config = dict(
    n_layer=9,
    d_model=256,
    experts_per_token=4,
    d_expert=64,
    d_shared_expert=64,
    router_score='softmax',
    normalize_top_k=True,
    lr_router=0.000684,
    norm='rmsnorm',
    lr=0.00605,
    beta2=0.99,
    seq_len=1024,
    dataset='wikipedia_en',
)
Below are experts of layer 5 (counted from 0) of a mixture-of-experts language model. Rows are named router (the router's row for the expert) and show model dimensions 0-255. Each number is 50 + 12 x the weight over its row's rms, rounded and kept within 0 to 99.
After each expert's rows: "comes after" lists some tokens at least twice as common just before its tokens as in all text; "comes before" lists some tokens at least twice as common just after its tokens as in all text. This comes from a sample of Wikipedia text that the model never trained on. Tokens count by the router's weight.

# expert 56
router:55 57 74 53 38 33 65 47 49 53 86 54 45 42 65 49 53 43 37 41 39 62 60 51 40 57 41 56 48 58 62 61 50 44 64 30 59 41 43 54 41 26 36 60 43 61 69 46 46 61 43 32 48 50 54 32 38 48 65 66 53 39 58 63 67 57 42 19 46 57 64 37 62 60 41 61 58 36 29 53 33 42 61 65 47 46 52 57 37 68 42 54 47 47 60 21 61 54 53 67 53 61 50 31 46 62 46 73 42 27 59 62 60 45 55 35 58 63 55 58 51 49 67 46 68 48 50 61 54 48 42 48 42 40 56 42 53 54 55 55 40 53 51 89 22 55 49 57 45 40 29 69 46 53 54 59 39 44 45 56 37 33 59 63 51 44 72 31 46 45 50 26 74 49 55 74 55 29 58 37 43 25 35 45 59 51 48 65 50 52 63 41 38 39 63 57 71 57 46 49 63 38 37 36 58 42 22 66 62 73 47 48 58 38 60 47 58 62 60 63 46 50 36 49 43 41 66 46 51 32 39 52 19 43 36 70 67 47 44 53 54 38 28 44 28 33 43 42 48 58 63 61 43 36 50 50
comes after: "9", "0", "1", "8", "7", "2"
comes before: "–", ",", ")", ".", " |", "),"

# expert 116
router:50 52 60 35 37 55 67 46 35 42 38 19 68 46 59 62 35 55 38 36 55 40 30 30 36 28 44 59 22 47 48 67 58 38 43 47 61 55 38 64 66 45 32 34 58 61 63 52 60 70 63 43 54 55 72 47 62 49 39 37 40 31 57 51 45 46 34 45 64 61 63 63 70 58 52 47 41 54 63 60 62 57 26 44 60 60 48 51 53 50 55 60 47 53 60 36 48 53 32 29 35 52 49 65 79 42 40 49 62 28 44 50 45 39 35 57 37 34 21 44 66 49 41 51 35 46 59 59 45 45 34 56 56 41 42 58 55 53 26 57 20 21 50 64 59 49 45 45 37 47 59 46 48 35 57 45 47 27 70 50 45 42 65 57 44 24 35 62 44 53 55 49 49 50 50 44 78 32 44 47 56 35 50 47 67 46 61 69 65 50 51 69 55 38 56 51 62 54 47 43 79 60 35 46 34 34 51 58 51 32 53 58 71 33 47 48 63 39 36 45 47 50 45 60 45 65 72 60 43 38 49 64 60 44 46 41 29 66 52 54 55 14 37 63 46 51 51 57 37 36 52 55 58 53 48 68
comes after: " ", "-", " League", "N", " (", " U"
comes before: "9", "0", ")", " League", "N", "/"

# expert 5
router:56 48 44 32 63 58 46 24 36 62 65 36 45 50 17 46 39 51 60 58 55 31 32 53 49 52 53 39 58 24 32 42 42 50 73 50 37 30 46 48 58 52 55 38 56 43 54 60 38 40 38 41 36 66 66 51 33 48 54 53 48 47 52 58 47 76 35 24 46 82 50 53 44 53 47 44 64 36 64 39 47 68 35 48 48 37 50 69 72 37 46 55 41 62 22 52 62 44 56 47 47 40 60 34 35 72 62 57 66 56 50 42 50 43 30 51 51 47 55 51 68 54 34 53 56 68 34 38 62 42 45 61 53 52 40 47 52 41 42 54 20 35 63 68 50 45 31 46 60 72 64 52 74 33 30 32 47 44 62 44 56 37 62 82 56 56 59 40 52 58 54 29 60 46 51 52 53 72 42 55 67 44 45 65 25 51 56 41 24 42 48 61 53 52 48 62 56 61 57 50 40 52 74 30 49 38 55 47 49 70 33 45 48 54 63 56 19 71 63 57 50 45 58 53 58 53 50 38 51 41 54 82 52 34 50 35 66 64 44 54 58 51 49 48 61 28 46 41 48 51 37 46 49 41 67 59
comes after: " the", " a", " The", " this", " an", " his"
comes before: " of", ",", ".", " in", "s", " for"

# expert 58
router:52 51 38 44 63 72 41 40 40 68 57 43 37 47 15 38 40 53 48 44 75 57 33 39 56 49 45 53 71 20 33 30 51 53 58 70 49 35 57 56 60 48 64 38 51 26 56 53 64 43 41 44 40 62 60 43 33 51 47 45 48 40 58 61 45 72 51 06 59 59 32 50 50 48 39 49 42 37 56 52 25 59 29 48 50 32 50 48 46 33 57 57 46 60 37 54 52 41 50 69 48 48 49 43 50 51 79 56 64 60 39 36 68 43 60 41 56 52 64 62 45 47 43 55 50 60 41 34 43 43 41 36 59 44 50 61 49 36 30 56 31 41 47 69 47 53 54 41 48 71 61 59 89 38 47 57 48 77 65 47 44 41 55 80 60 42 41 51 43 65 47 35 41 35 35 37 42 66 40 64 78 36 43 75 43 41 56 53 19 45 32 76 34 54 62 53 45 65 61 61 34 38 59 32 55 51 44 47 64 50 34 47 52 37 38 60 42 66 49 48 48 53 55 42 65 40 43 55 34 50 53 67 41 46 43 34 58 39 40 46 44 54 45 37 68 51 60 46 49 42 51 56 55 44 58 61
comes after: " the", " a", " The", " and", " his", " of"
comes before: "s", " of", ".", ",", " in", " and"

# expert 15
router:42 45 46 31 71 35 53 54 28 40 62 54 56 36 16 56 48 31 50 50 54 56 45 60 50 68 44 29 50 41 34 70 51 44 49 62 61 65 54 60 71 51 43 63 38 33 74 57 39 58 56 37 60 56 51 32 61 35 45 44 50 40 52 68 36 65 28 27 36 74 42 31 57 45 59 36 49 62 56 52 51 64 46 36 33 27 32 36 50 61 54 43 41 62 55 56 52 48 58 59 44 48 52 62 45 35 50 57 49 65 67 45 45 59 63 39 60 44 67 55 51 61 43 48 53 38 38 40 54 59 67 48 41 36 57 77 61 56 56 75 53 69 56 39 62 40 43 71 41 60 51 58 34 25 67 61 44 43 46 31 37 20 42 34 62 37 47 58 40 52 50 52 63 69 45 58 36 59 47 22 64 49 39 50 45 54 62 52 57 54 41 48 29 61 64 26 71 69 58 47 35 42 57 51 55 53 23 66 48 57 62 42 29 62 62 75 55 37 52 74 33 70 57 64 53 48 51 42 53 50 33 50 33 45 53 70 55 49 49 55 52 57 62 46 48 61 50 52 55 56 69 57 49 60 66 26
comes after: "5", "6", "3", "0", "1", "2"
comes before: "N", "1", "3", "2", "W", "."

# expert 29
router:45 54 34 54 60 53 40 54 49 58 47 49 52 44 56 39 60 35 65 68 53 42 74 39 20 37 60 54 40 62 46 30 32 61 47 45 40 69 27 55 46 37 41 51 43 38 35 42 32 47 53 53 51 51 53 49 37 57 49 62 57 33 48 48 60 27 38 72 58 75 48 57 22 39 50 56 61 54 53 30 39 59 57 49 52 36 59 25 44 56 53 57 32 53 51 20 58 34 56 77 47 54 58 66 45 44 40 34 38 39 49 31 57 58 40 59 45 86 56 63 61 38 39 58 48 50 43 40 52 42 89 54 71 63 65 44 60 45 40 42 50 64 48 54 44 70 25 34 62 39 73 52 60 50 56 54 60 52 36 41 33 53 44 39 52 64 66 59 47 48 41 45 41 46 41 29 55 25 53 58 44 42 61 50 31 46 45 64 55 62 38 43 57 37 50 76 73 59 29 66 53 60 65 73 51 56 66 47 72 46 26 44 50 37 52 50 76 55 55 64 51 52 50 39 70 54 43 47 41 51 45 61 33 44 40 62 61 51 33 33 53 42 60 49 41 49 54 41 41 46 48 72 41 65 48 39
comes after: " ", "3", "1", "4", "5", "8"
comes before: ".", "°", "5", "0", "3", ","

# expert 69
router:55 48 65 28 54 35 42 13 58 44 59 50 48 60 49 70 49 21 51 44 45 37 46 73 18 66 49 60 65 57 64 33 50 55 37 69 41 39 51 54 45 53 73 45 36 46 62 57 47 50 48 48 52 37 58 68 61 66 64 62 41 65 36 39 40 49 66 34 29 30 74 21 57 44 44 64 49 47 60 43 28 38 56 64 71 50 54 51 61 63 58 45 76 56 44 58 39 91 32 43 41 70 65 25 62 56 48 36 60 50 58 43 61 62 39 54 42 59 48 37 36 62 48 39 68 44 34 48 71 40 49 43 54 45 59 46 48 52 46 41 43 60 60 63 60 69 46 50 38 35 50 61 65 42 57 55 63 60 41 41 64 30 50 31 50 58 59 62 47 54 45 50 43 66 52 56 62 31 45 64 49 46 48 50 28 43 30 52 46 49 37 49 57 43 48 41 56 52 46 27 61 71 57 30 57 51 39 45 65 29 69 55 44 61 61 65 61 57 48 46 45 52 45 61 47 44 43 63 51 63 63 45 33 52 52 55 42 27 59 59 56 24 65 46 68 39 52 40 61 64 52 45 36 31 47 61
comes after: " the", " a", " |", " and", ",", " of"
comes before: "1", "2", "3", "4", "5", "6"

# expert 72
router:54 53 53 59 43 56 41 71 54 61 57 56 41 32 48 37 52 53 42 63 31 51 50 62 62 46 37 42 55 63 48 60 77 51 52 45 45 49 34 48 52 46 61 34 45 50 35 58 67 64 45 69 55 59 54 59 39 45 55 43 28 54 64 41 34 55 47 28 53 55 32 66 62 46 29 37 44 65 33 54 62 41 42 57 54 43 43 59 50 35 48 66 54 18 53 57 29 58 38 64 51 45 49 45 62 76 30 39 37 53 61 52 67 53 58 49 48 62 36 56 50 51 39 66 99 56 70 66 58 38 45 37 51 44 58 42 55 39 48 37 40 67 41 34 38 54 66 13 52 46 40 46 52 57 55 35 53 44 47 52 37 42 58 25 41 39 28 43 39 62 66 47 51 57 50 70 54 63 46 56 50 72 69 46 54 38 49 61 48 61 63 60 47 62 11 39 51 58 43 50 54 50 32 28 33 50 49 45 36 46 35 45 29 48 82 65 31 38 40 62 50 55 79 44 35 39 48 48 48 45 66 49 48 71 65 60 40 49 66 43 34 66 54 39 61 58 52 54 64 51 52 55 55 40 59 43
comes after: " in", "\n", ".", " In", "In", " during"
comes before: " the", " ", " a", " his", " first", " addition"

# expert 57
router:46 40 59 55 34 48 49 56 40 51 79 65 49 46 46 51 48 58 44 58 40 42 67 54 28 33 55 47 36 48 49 43 44 56 70 46 44 49 59 53 51 72 52 73 33 53 48 38 56 37 55 55 59 65 53 57 44 55 39 31 59 33 46 40 43 62 46 64 63 51 29 64 64 60 53 34 47 58 55 37 63 52 38 33 65 61 56 54 56 71 40 59 67 67 52 52 41 55 62 47 39 64 52 50 39 67 24 31 67 27 82 70 49 22 51 42 38 49 34 43 42 55 20 53 78 52 48 66 46 46 37 57 46 66 63 42 63 47 52 60 42 45 57 67 34 53 67 44 54 40 44 55 52 39 72 70 33 58 60 53 53 36 61 48 45 34 63 40 35 40 48 48 48 42 54 43 39 50 43 52 56 00 45 57 30 43 60 34 63 60 50 72 60 61 44 54 47 47 61 41 76 50 40 55 55 67 54 25 58 61 59 40 38 37 47 31 46 43 38 53 59 48 50 66 57 58 60 46 39 60 60 57 42 43 38 49 57 72 46 55 34 12 61 26 47 52 42 49 30 55 43 50 38 56 45 62
comes after: " ", "1", " (", "9", "0", "–"
comes before: "9", "8", "7", "6", "5", "4"

# expert 22
router:39 55 50 41 39 61 51 40 37 53 45 47 58 29 62 23 50 59 57 53 44 66 43 52 36 25 50 41 69 31 35 61 43 45 35 85 37 35 71 40 71 57 55 56 43 54 43 64 36 55 60 61 43 53 56 61 35 59 53 60 67 53 44 36 51 53 69 36 37 46 67 45 31 51 58 57 38 47 55 55 52 46 69 46 40 36 35 44 75 61 61 69 54 34 64 48 54 54 76 43 74 37 45 43 44 39 29 62 45 54 62 39 60 39 44 57 39 42 44 42 50 50 57 59 67 36 34 49 50 47 70 41 47 57 59 41 57 64 41 46 50 52 70 37 50 30 53 61 59 60 32 42 48 45 43 52 59 56 64 31 25 45 57 55 71 52 61 40 43 50 67 48 36 47 60 56 41 76 44 55 75 33 55 47 56 47 51 54 41 53 38 56 56 63 41 42 50 59 52 33 64 52 54 44 56 44 46 49 66 68 31 40 39 66 36 54 52 25 38 79 66 33 63 64 39 50 33 28 53 43 49 63 61 41 66 31 52 29 55 42 33 37 53 34 47 85 46 58 48 67 39 49 33 30 64 48
comes after: ":", " |", "|", " Born", "3", " Coordinates"
comes before: "2", "1", "3", "4", "5", "0"

# expert 26
router:61 60 38 60 48 39 53 38 54 45 58 49 53 31 36 54 56 43 50 58 68 57 52 69 37 73 48 52 55 58 77 42 45 52 69 41 53 17 50 77 54 35 36 64 52 49 54 50 31 68 69 33 35 51 33 62 42 49 44 55 41 70 46 54 27 41 36 48 48 55 39 61 43 32 44 77 57 52 43 39 67 50 62 60 61 44 55 71 39 56 47 51 52 48 43 80 47 50 38 61 56 69 58 30 34 59 58 52 66 64 44 60 40 62 43 40 49 49 55 52 47 59 61 60 48 58 60 60 76 69 53 47 58 39 33 61 58 74 66 72 77 42 52 58 51 36 59 63 65 39 63 49 42 43 55 57 63 38 36 47 53 48 78 70 76 45 68 63 63 37 48 49 43 69 34 40 53 71 54 53 35 31 63 39 43 42 39 43 45 55 46 39 39 33 53 43 61 56 62 33 72 45 49 47 59 46 54 63 79 54 48 68 50 64 73 44 57 50 62 57 42 35 50 54 46 51 69 57 57 53 48 51 45 44 34 47 65 43 54 27 41 33 35 55 50 38 48 50 32 65 58 71 42 26 55 57
comes after: ".", "0", "6", "9", "5", "4"
comes before: " |", "%", ")", " (", " m", " km"

# expert 1
router:50 31 50 64 52 43 37 62 47 49 60 44 65 38 51 57 70 63 29 66 54 60 54 57 61 51 24 66 54 47 52 35 61 45 76 61 30 39 43 32 37 50 49 51 27 39 36 48 44 52 46 56 62 42 33 60 54 51 64 37 34 66 65 30 57 48 41 34 63 22 21 58 32 51 44 42 34 71 61 42 52 61 47 67 38 38 35 58 43 44 48 39 22 55 41 47 36 49 65 37 59 51 58 41 48 67 31 43 60 68 66 47 56 58 47 77 69 43 48 45 37 57 38 59 61 51 58 61 53 35 25 45 47 57 30 52 48 37 39 42 43 63 36 44 42 42 55 48 42 59 43 35 35 60 49 43 43 62 53 65 45 43 51 35 59 41 60 40 50 59 51 68 53 65 48 63 21 59 42 56 29 63 77 63 42 52 43 48 65 38 41 44 38 67 39 48 55 75 40 44 43 46 58 68 43 43 37 48 66 67 39 52 27 56 91 39 24 49 41 44 41 59 60 39 33 56 56 47 69 59 38 44 36 66 62 47 57 49 48 45 30 76 61 55 53 48 43 52 57 59 47 59 54 55 50 46
comes after: "s", "ed", " to", "ing", " moved", " returned"
comes before: " the", " a", " be", " his", " her", " their"

# expert 32
router:59 36 56 36 53 44 67 36 41 55 46 51 47 35 63 38 54 65 51 66 48 42 59 38 68 51 51 75 54 08 58 45 54 51 64 52 42 55 61 67 64 36 58 68 67 48 61 63 54 47 39 51 54 58 64 53 55 44 34 60 48 53 52 55 60 91 50 68 19 58 50 64 23 27 59 50 48 46 40 42 48 61 66 52 42 62 30 43 49 66 45 64 55 51 43 36 58 46 46 54 42 43 39 46 40 45 36 55 68 75 54 42 52 78 35 48 39 52 41 39 25 31 59 73 47 56 50 35 60 48 52 58 44 41 53 55 21 56 70 59 47 54 73 51 37 41 59 60 54 39 40 54 36 37 45 57 38 44 39 53 34 34 41 63 50 44 55 60 32 40 39 55 46 57 64 44 43 40 40 50 75 48 44 37 51 48 47 66 56 31 48 59 50 48 54 52 30 44 46 43 47 31 50 41 52 53 57 40 64 34 58 32 53 66 42 45 65 50 42 40 73 33 36 42 53 43 52 58 41 62 59 68 10 29 23 50 26 59 68 67 52 54 49 55 42 49 42 39 51 47 32 50 49 49 52 69
comes after: "0", "9", "–", "8", "/", " Set"
comes before: "3", "4", "2", "0", "1", "5"

# expert 33
router:47 56 47 36 45 42 31 54 55 62 67 65 44 60 50 66 47 50 48 57 38 46 43 49 52 45 39 47 43 46 85 56 58 53 53 53 54 64 47 54 55 60 32 43 63 42 48 64 69 38 44 60 32 44 68 40 35 55 54 51 41 60 75 60 61 36 58 39 44 41 52 38 70 51 60 33 64 58 41 53 39 46 65 29 41 72 39 62 46 35 41 73 51 34 48 38 75 50 45 57 30 35 61 48 60 41 35 42 40 44 52 64 37 46 64 65 40 70 65 66 43 48 55 47 56 43 39 70 59 53 48 66 31 64 63 40 42 45 48 41 67 66 57 48 44 37 31 32 42 50 62 45 40 70 37 36 46 44 28 47 59 07 60 70 32 56 61 21 51 66 46 19 66 43 50 37 39 61 50 41 39 52 51 46 38 29 37 65 16 33 48 43 67 47 36 49 44 61 45 47 55 63 57 45 67 69 52 38 45 47 50 49 59 41 64 62 61 50 71 58 60 70 38 43 51 32 52 51 56 34 35 44 39 57 33 60 53 67 68 50 38 41 60 53 62 43 60 60 67 39 57 39 67 47 53 46
comes after: "\n", ".", "==", " ==", "===", ".\""
comes before: "\n", "==", "-", "In", "===", "The"

# expert 126
router:46 46 51 66 44 44 48 48 50 58 40 41 67 44 43 66 69 49 41 59 45 50 51 40 41 42 51 47 45 71 54 37 38 40 62 32 59 65 46 57 46 40 43 56 44 49 39 36 50 43 40 41 55 46 58 52 54 54 41 36 49 39 54 47 47 52 53 56 72 49 24 46 59 43 52 47 35 23 34 65 36 43 61 68 65 51 55 39 42 63 50 64 50 53 67 51 46 52 51 77 56 51 55 68 50 67 35 63 35 57 60 41 34 43 57 37 47 63 34 47 49 34 41 65 66 51 44 69 45 54 25 51 66 66 43 56 68 40 66 39 53 48 50 71 22 75 31 31 59 42 65 62 37 47 43 46 49 42 48 49 39 38 62 56 49 44 69 44 32 51 48 44 50 35 56 38 60 24 54 73 52 00 45 45 55 53 38 49 63 53 34 47 56 41 64 44 68 60 38 50 82 32 55 46 55 42 60 45 68 50 45 53 62 34 38 44 55 63 39 64 39 45 27 47 59 45 74 45 56 60 42 52 41 45 50 41 56 77 46 54 61 25 45 61 49 25 18 30 54 51 41 62 56 42 66 53
comes after: " ", "1", "2", "3", "4", "5"
comes before: "0", "–", "th", "9", " |", "."

# expert 10
router:68 39 35 43 41 31 49 52 41 37 55 60 50 47 42 21 37 35 66 61 35 50 56 59 70 41 59 58 56 33 55 51 41 59 37 38 73 58 58 44 64 44 41 57 44 64 47 39 63 64 63 70 46 60 41 39 46 56 54 56 43 56 26 55 29 37 65 57 54 44 29 49 57 54 52 19 37 68 57 42 50 34 65 41 41 30 33 30 54 67 45 35 43 44 33 37 31 58 54 53 33 66 34 51 63 52 51 34 59 45 59 39 54 33 71 41 73 42 43 48 80 53 41 42 51 42 52 57 30 32 41 50 42 58 55 35 86 65 52 60 66 63 48 74 54 57 64 52 47 50 48 54 46 43 55 43 53 29 27 71 59 57 56 52 43 60 52 51 48 53 49 40 61 29 44 34 58 54 42 46 50 48 40 63 56 42 80 55 63 56 55 54 80 48 34 47 41 43 61 58 48 56 56 53 51 53 51 41 52 28 31 28 43 39 52 57 55 69 62 41 54 54 79 46 49 49 54 51 34 66 64 39 61 63 41 52 30 57 49 40 55 39 72 52 34 36 70 51 73 46 30 63 51 46 65 44
comes after: " ", " (", " re", "1", " pre", "-"
comes before: "9", "s", "d", "8", "sion", "t"

# expert 98
router:52 65 43 28 58 41 33 35 40 36 53 34 52 62 72 55 59 37 67 63 50 55 52 45 61 37 33 49 63 64 25 72 57 28 67 33 69 63 40 33 48 53 57 36 73 54 45 36 52 57 65 30 66 47 34 47 45 61 56 49 49 43 60 49 56 34 30 60 49 60 64 65 26 70 42 53 40 52 40 55 35 50 51 62 40 57 76 56 38 46 49 48 68 42 54 56 58 59 27 54 49 40 37 50 60 34 50 43 65 76 46 62 66 59 63 54 33 62 46 63 54 55 53 36 29 58 67 72 49 62 58 50 53 51 37 57 69 71 50 50 62 54 53 56 58 74 51 69 59 43 59 56 55 58 63 56 22 42 60 62 40 72 56 42 46 35 54 51 84 52 41 46 32 46 61 41 59 32 39 30 54 39 69 29 58 54 43 29 56 48 50 33 29 46 54 51 33 53 47 62 31 42 32 51 36 45 59 53 53 57 29 47 66 61 32 41 59 49 44 55 45 41 51 53 40 64 51 43 34 41 45 39 46 49 40 56 70 39 48 34 45 65 25 45 42 49 58 40 64 28 51 53 43 73 55 52
comes after: " |", "0", "1", "5", ";", " m"
comes before: " |", ".", " freestyle", ";", " H", "H"

# expert 78
router:35 76 60 35 30 53 70 26 61 45 34 47 53 37 40 58 40 62 55 29 72 35 59 39 40 48 51 65 65 33 45 52 58 54 44 86 38 50 48 51 50 39 52 61 47 48 27 68 55 85 52 51 60 41 33 56 64 58 52 72 61 67 51 42 40 57 59 36 36 30 67 26 47 38 52 37 41 52 67 44 23 63 40 65 52 61 51 54 61 53 56 61 62 42 43 55 58 51 46 60 51 26 42 35 61 43 47 49 38 54 67 60 47 57 39 81 54 53 42 64 44 61 40 59 89 47 41 44 46 50 49 56 46 53 61 55 39 30 46 42 55 61 34 26 60 69 29 51 49 62 50 42 83 52 45 42 69 58 35 48 50 35 43 35 49 46 40 60 55 56 61 59 35 48 55 68 64 57 62 63 62 34 66 54 17 61 44 49 38 35 48 51 59 56 43 46 34 50 39 34 65 55 46 27 53 56 33 68 56 58 36 52 47 44 41 60 60 47 49 57 36 45 58 37 49 67 36 55 47 54 53 49 39 25 68 68 55 44 49 52 53 36 37 36 49 48 55 41 51 65 54 44 49 46 47 54
comes after: " |", ";", "|", ":", "N", " /"
comes before: "1", "2", "3", " |", "0", "4"

# expert 71
router:50 54 39 39 72 35 68 56 52 75 44 33 58 58 46 61 43 58 59 45 53 44 48 55 28 44 30 39 44 57 49 08 49 56 85 63 43 48 35 39 50 40 65 55 44 32 51 58 39 50 39 57 33 57 54 57 15 42 54 35 38 72 47 47 75 45 43 51 37 46 37 47 36 50 59 60 50 50 39 54 38 58 47 59 53 48 54 61 61 42 53 47 37 61 50 35 55 35 41 39 74 49 35 52 45 70 30 54 70 50 50 69 59 72 54 65 38 55 59 57 47 80 49 53 61 31 41 44 47 43 48 47 34 51 30 71 36 31 48 59 52 59 41 50 46 39 52 48 61 57 54 45 67 53 66 45 51 45 59 32 50 42 62 50 38 44 55 63 47 48 38 49 57 64 59 59 36 67 43 50 41 46 54 46 53 47 43 74 56 50 52 44 31 57 35 59 53 61 64 35 45 35 69 78 58 45 47 60 42 47 65 35 41 47 67 38 23 64 55 38 53 39 41 34 59 40 73 49 74 60 39 37 25 35 66 46 71 51 45 43 39 54 55 58 64 36 20 59 47 57 72 39 67 43 59 60
comes after: " was", " to", " also", " he", " is", " were"
comes before: " to", " by", " the", " as", " in", " a"

# expert 99
router:31 25 51 47 60 43 67 56 51 49 48 52 56 59 49 28 44 63 38 75 39 50 41 47 43 58 52 57 71 64 34 64 60 42 55 74 44 51 48 47 48 35 49 64 52 62 64 47 30 46 55 79 47 48 61 53 52 45 37 60 42 44 61 35 37 60 53 40 41 40 41 35 44 53 49 41 45 48 63 53 56 51 56 46 31 60 69 50 50 41 49 72 61 43 52 52 31 51 40 37 61 42 29 65 31 35 54 49 59 58 50 38 73 47 50 39 61 29 30 55 48 40 56 59 36 61 53 50 42 49 64 66 56 32 45 59 27 51 39 30 49 50 45 40 55 28 74 60 44 55 47 54 45 46 36 50 47 48 45 50 61 46 37 47 60 58 39 55 58 52 52 41 44 72 67 35 24 58 48 57 64 48 68 55 35 33 32 47 48 47 61 71 62 65 42 52 33 41 39 88 26 28 60 53 53 44 49 42 43 35 61 46 33 74 65 54 54 54 55 46 74 61 33 80 68 56 43 52 38 57 45 40 31 59 34 57 37 75 41 86 56 67 44 48 39 57 37 56 38 50 41 61 25 71 56 54
comes after: "|", " |", "0", "9", "\n", "5"
comes before: "5", "4", "6", "3", "2", "1"

# expert 124
router:27 38 41 56 49 34 58 38 41 48 51 65 52 57 32 61 50 70 46 48 46 43 61 53 44 53 57 38 41 38 61 36 37 32 65 71 17 45 44 47 57 44 43 37 37 47 52 28 27 63 53 34 31 59 67 59 67 45 45 44 45 35 59 47 58 35 75 61 43 65 48 67 48 29 57 59 38 63 41 47 77 48 38 53 65 38 51 37 80 56 58 56 56 52 48 52 56 39 59 44 38 46 46 46 53 42 46 53 73 44 42 72 20 53 49 44 39 62 28 35 58 52 54 23 76 44 29 38 54 63 40 55 42 56 24 38 61 71 50 34 59 55 46 37 57 42 52 40 66 41 74 56 65 51 30 46 38 32 48 53 56 58 66 54 50 39 28 31 47 28 54 51 45 22 51 37 44 40 40 44 27 49 47 62 24 55 64 60 55 34 59 58 48 46 67 51 32 56 33 65 47 42 37 39 33 69 58 46 64 50 61 44 62 48 26 47 52 44 41 62 57 45 52 71 39 46 43 58 59 42 54 55 70 56 38 66 58 48 72 46 66 54 66 50 47 42 54 46 36 46 47 43 44 41 40 46
comes after: " ", "2", " November", " January", " September", " May"
comes before: "2", "1", " ", ",", "9", "---|---|---|---|"

# expert 121
router:55 53 51 40 52 60 25 45 54 44 94 52 52 60 44 48 62 54 23 40 71 32 54 66 46 61 41 45 49 36 62 40 49 38 44 46 39 33 57 54 33 71 36 51 53 48 47 51 48 61 49 48 25 34 60 33 40 47 40 41 55 48 39 50 44 58 52 63 66 41 49 35 59 34 55 63 70 59 57 77 29 50 32 46 55 46 42 58 36 52 37 42 61 47 49 18 58 49 54 73 31 45 48 60 69 50 44 39 58 37 35 38 56 57 44 57 41 35 66 32 29 42 45 49 40 52 35 63 66 29 41 50 61 38 41 42 50 69 54 50 50 29 39 80 38 50 33 23 55 33 52 65 41 33 42 29 40 36 41 44 53 50 54 66 23 38 66 39 65 62 51 53 65 40 62 68 43 59 45 44 43 61 62 56 43 58 33 58 49 45 40 48 66 67 21 44 49 62 42 44 34 65 60 57 37 46 48 40 57 54 38 55 63 60 69 82 51 49 57 53 28 56 54 55 51 40 52 37 48 43 48 55 48 55 48 62 62 62 34 29 51 68 51 57 65 44 34 47 43 49 46 33 61 41 45 59
comes after: "\n", ".", ")", "==", " ==", " ==="
comes before: "-", "\n", "==", "The", "===", "In"

# expert 79
router:71 43 60 48 62 44 42 67 74 45 51 56 47 52 54 55 59 52 61 70 70 51 34 59 61 47 59 63 37 54 73 56 45 67 41 53 37 55 54 33 46 66 35 50 73 62 52 45 72 47 61 58 44 55 46 56 51 59 50 47 61 83 32 50 61 49 36 47 64 46 74 55 54 59 47 59 47 54 53 50 69 51 55 50 41 35 40 53 52 34 38 52 39 61 43 46 71 53 67 73 70 61 66 43 41 62 71 52 55 41 42 54 47 26 47 29 51 50 57 57 41 27 33 50 49 47 35 63 40 39 33 78 69 61 53 39 52 58 55 58 42 38 52 35 49 36 31 47 27 50 64 22 38 59 36 59 40 71 31 66 33 50 38 42 68 65 41 45 41 46 37 50 42 67 40 46 53 50 40 45 41 70 49 40 72 68 57 39 35 51 56 48 59 56 66 59 35 51 48 52 39 49 42 39 14 53 53 60 60 29 44 62 42 50 41 25 50 53 41 58 44 74 60 74 33 62 54 20 50 60 43 64 59 53 51 53 53 45 64 53 45 40 40 57 46 43 73 31 53 35 48 54 71 52 66 38
comes after: " |", ".", " Tri", "tri", "um", " Mar"
comes before: "|", "\n", "um", "o", "ph", "e"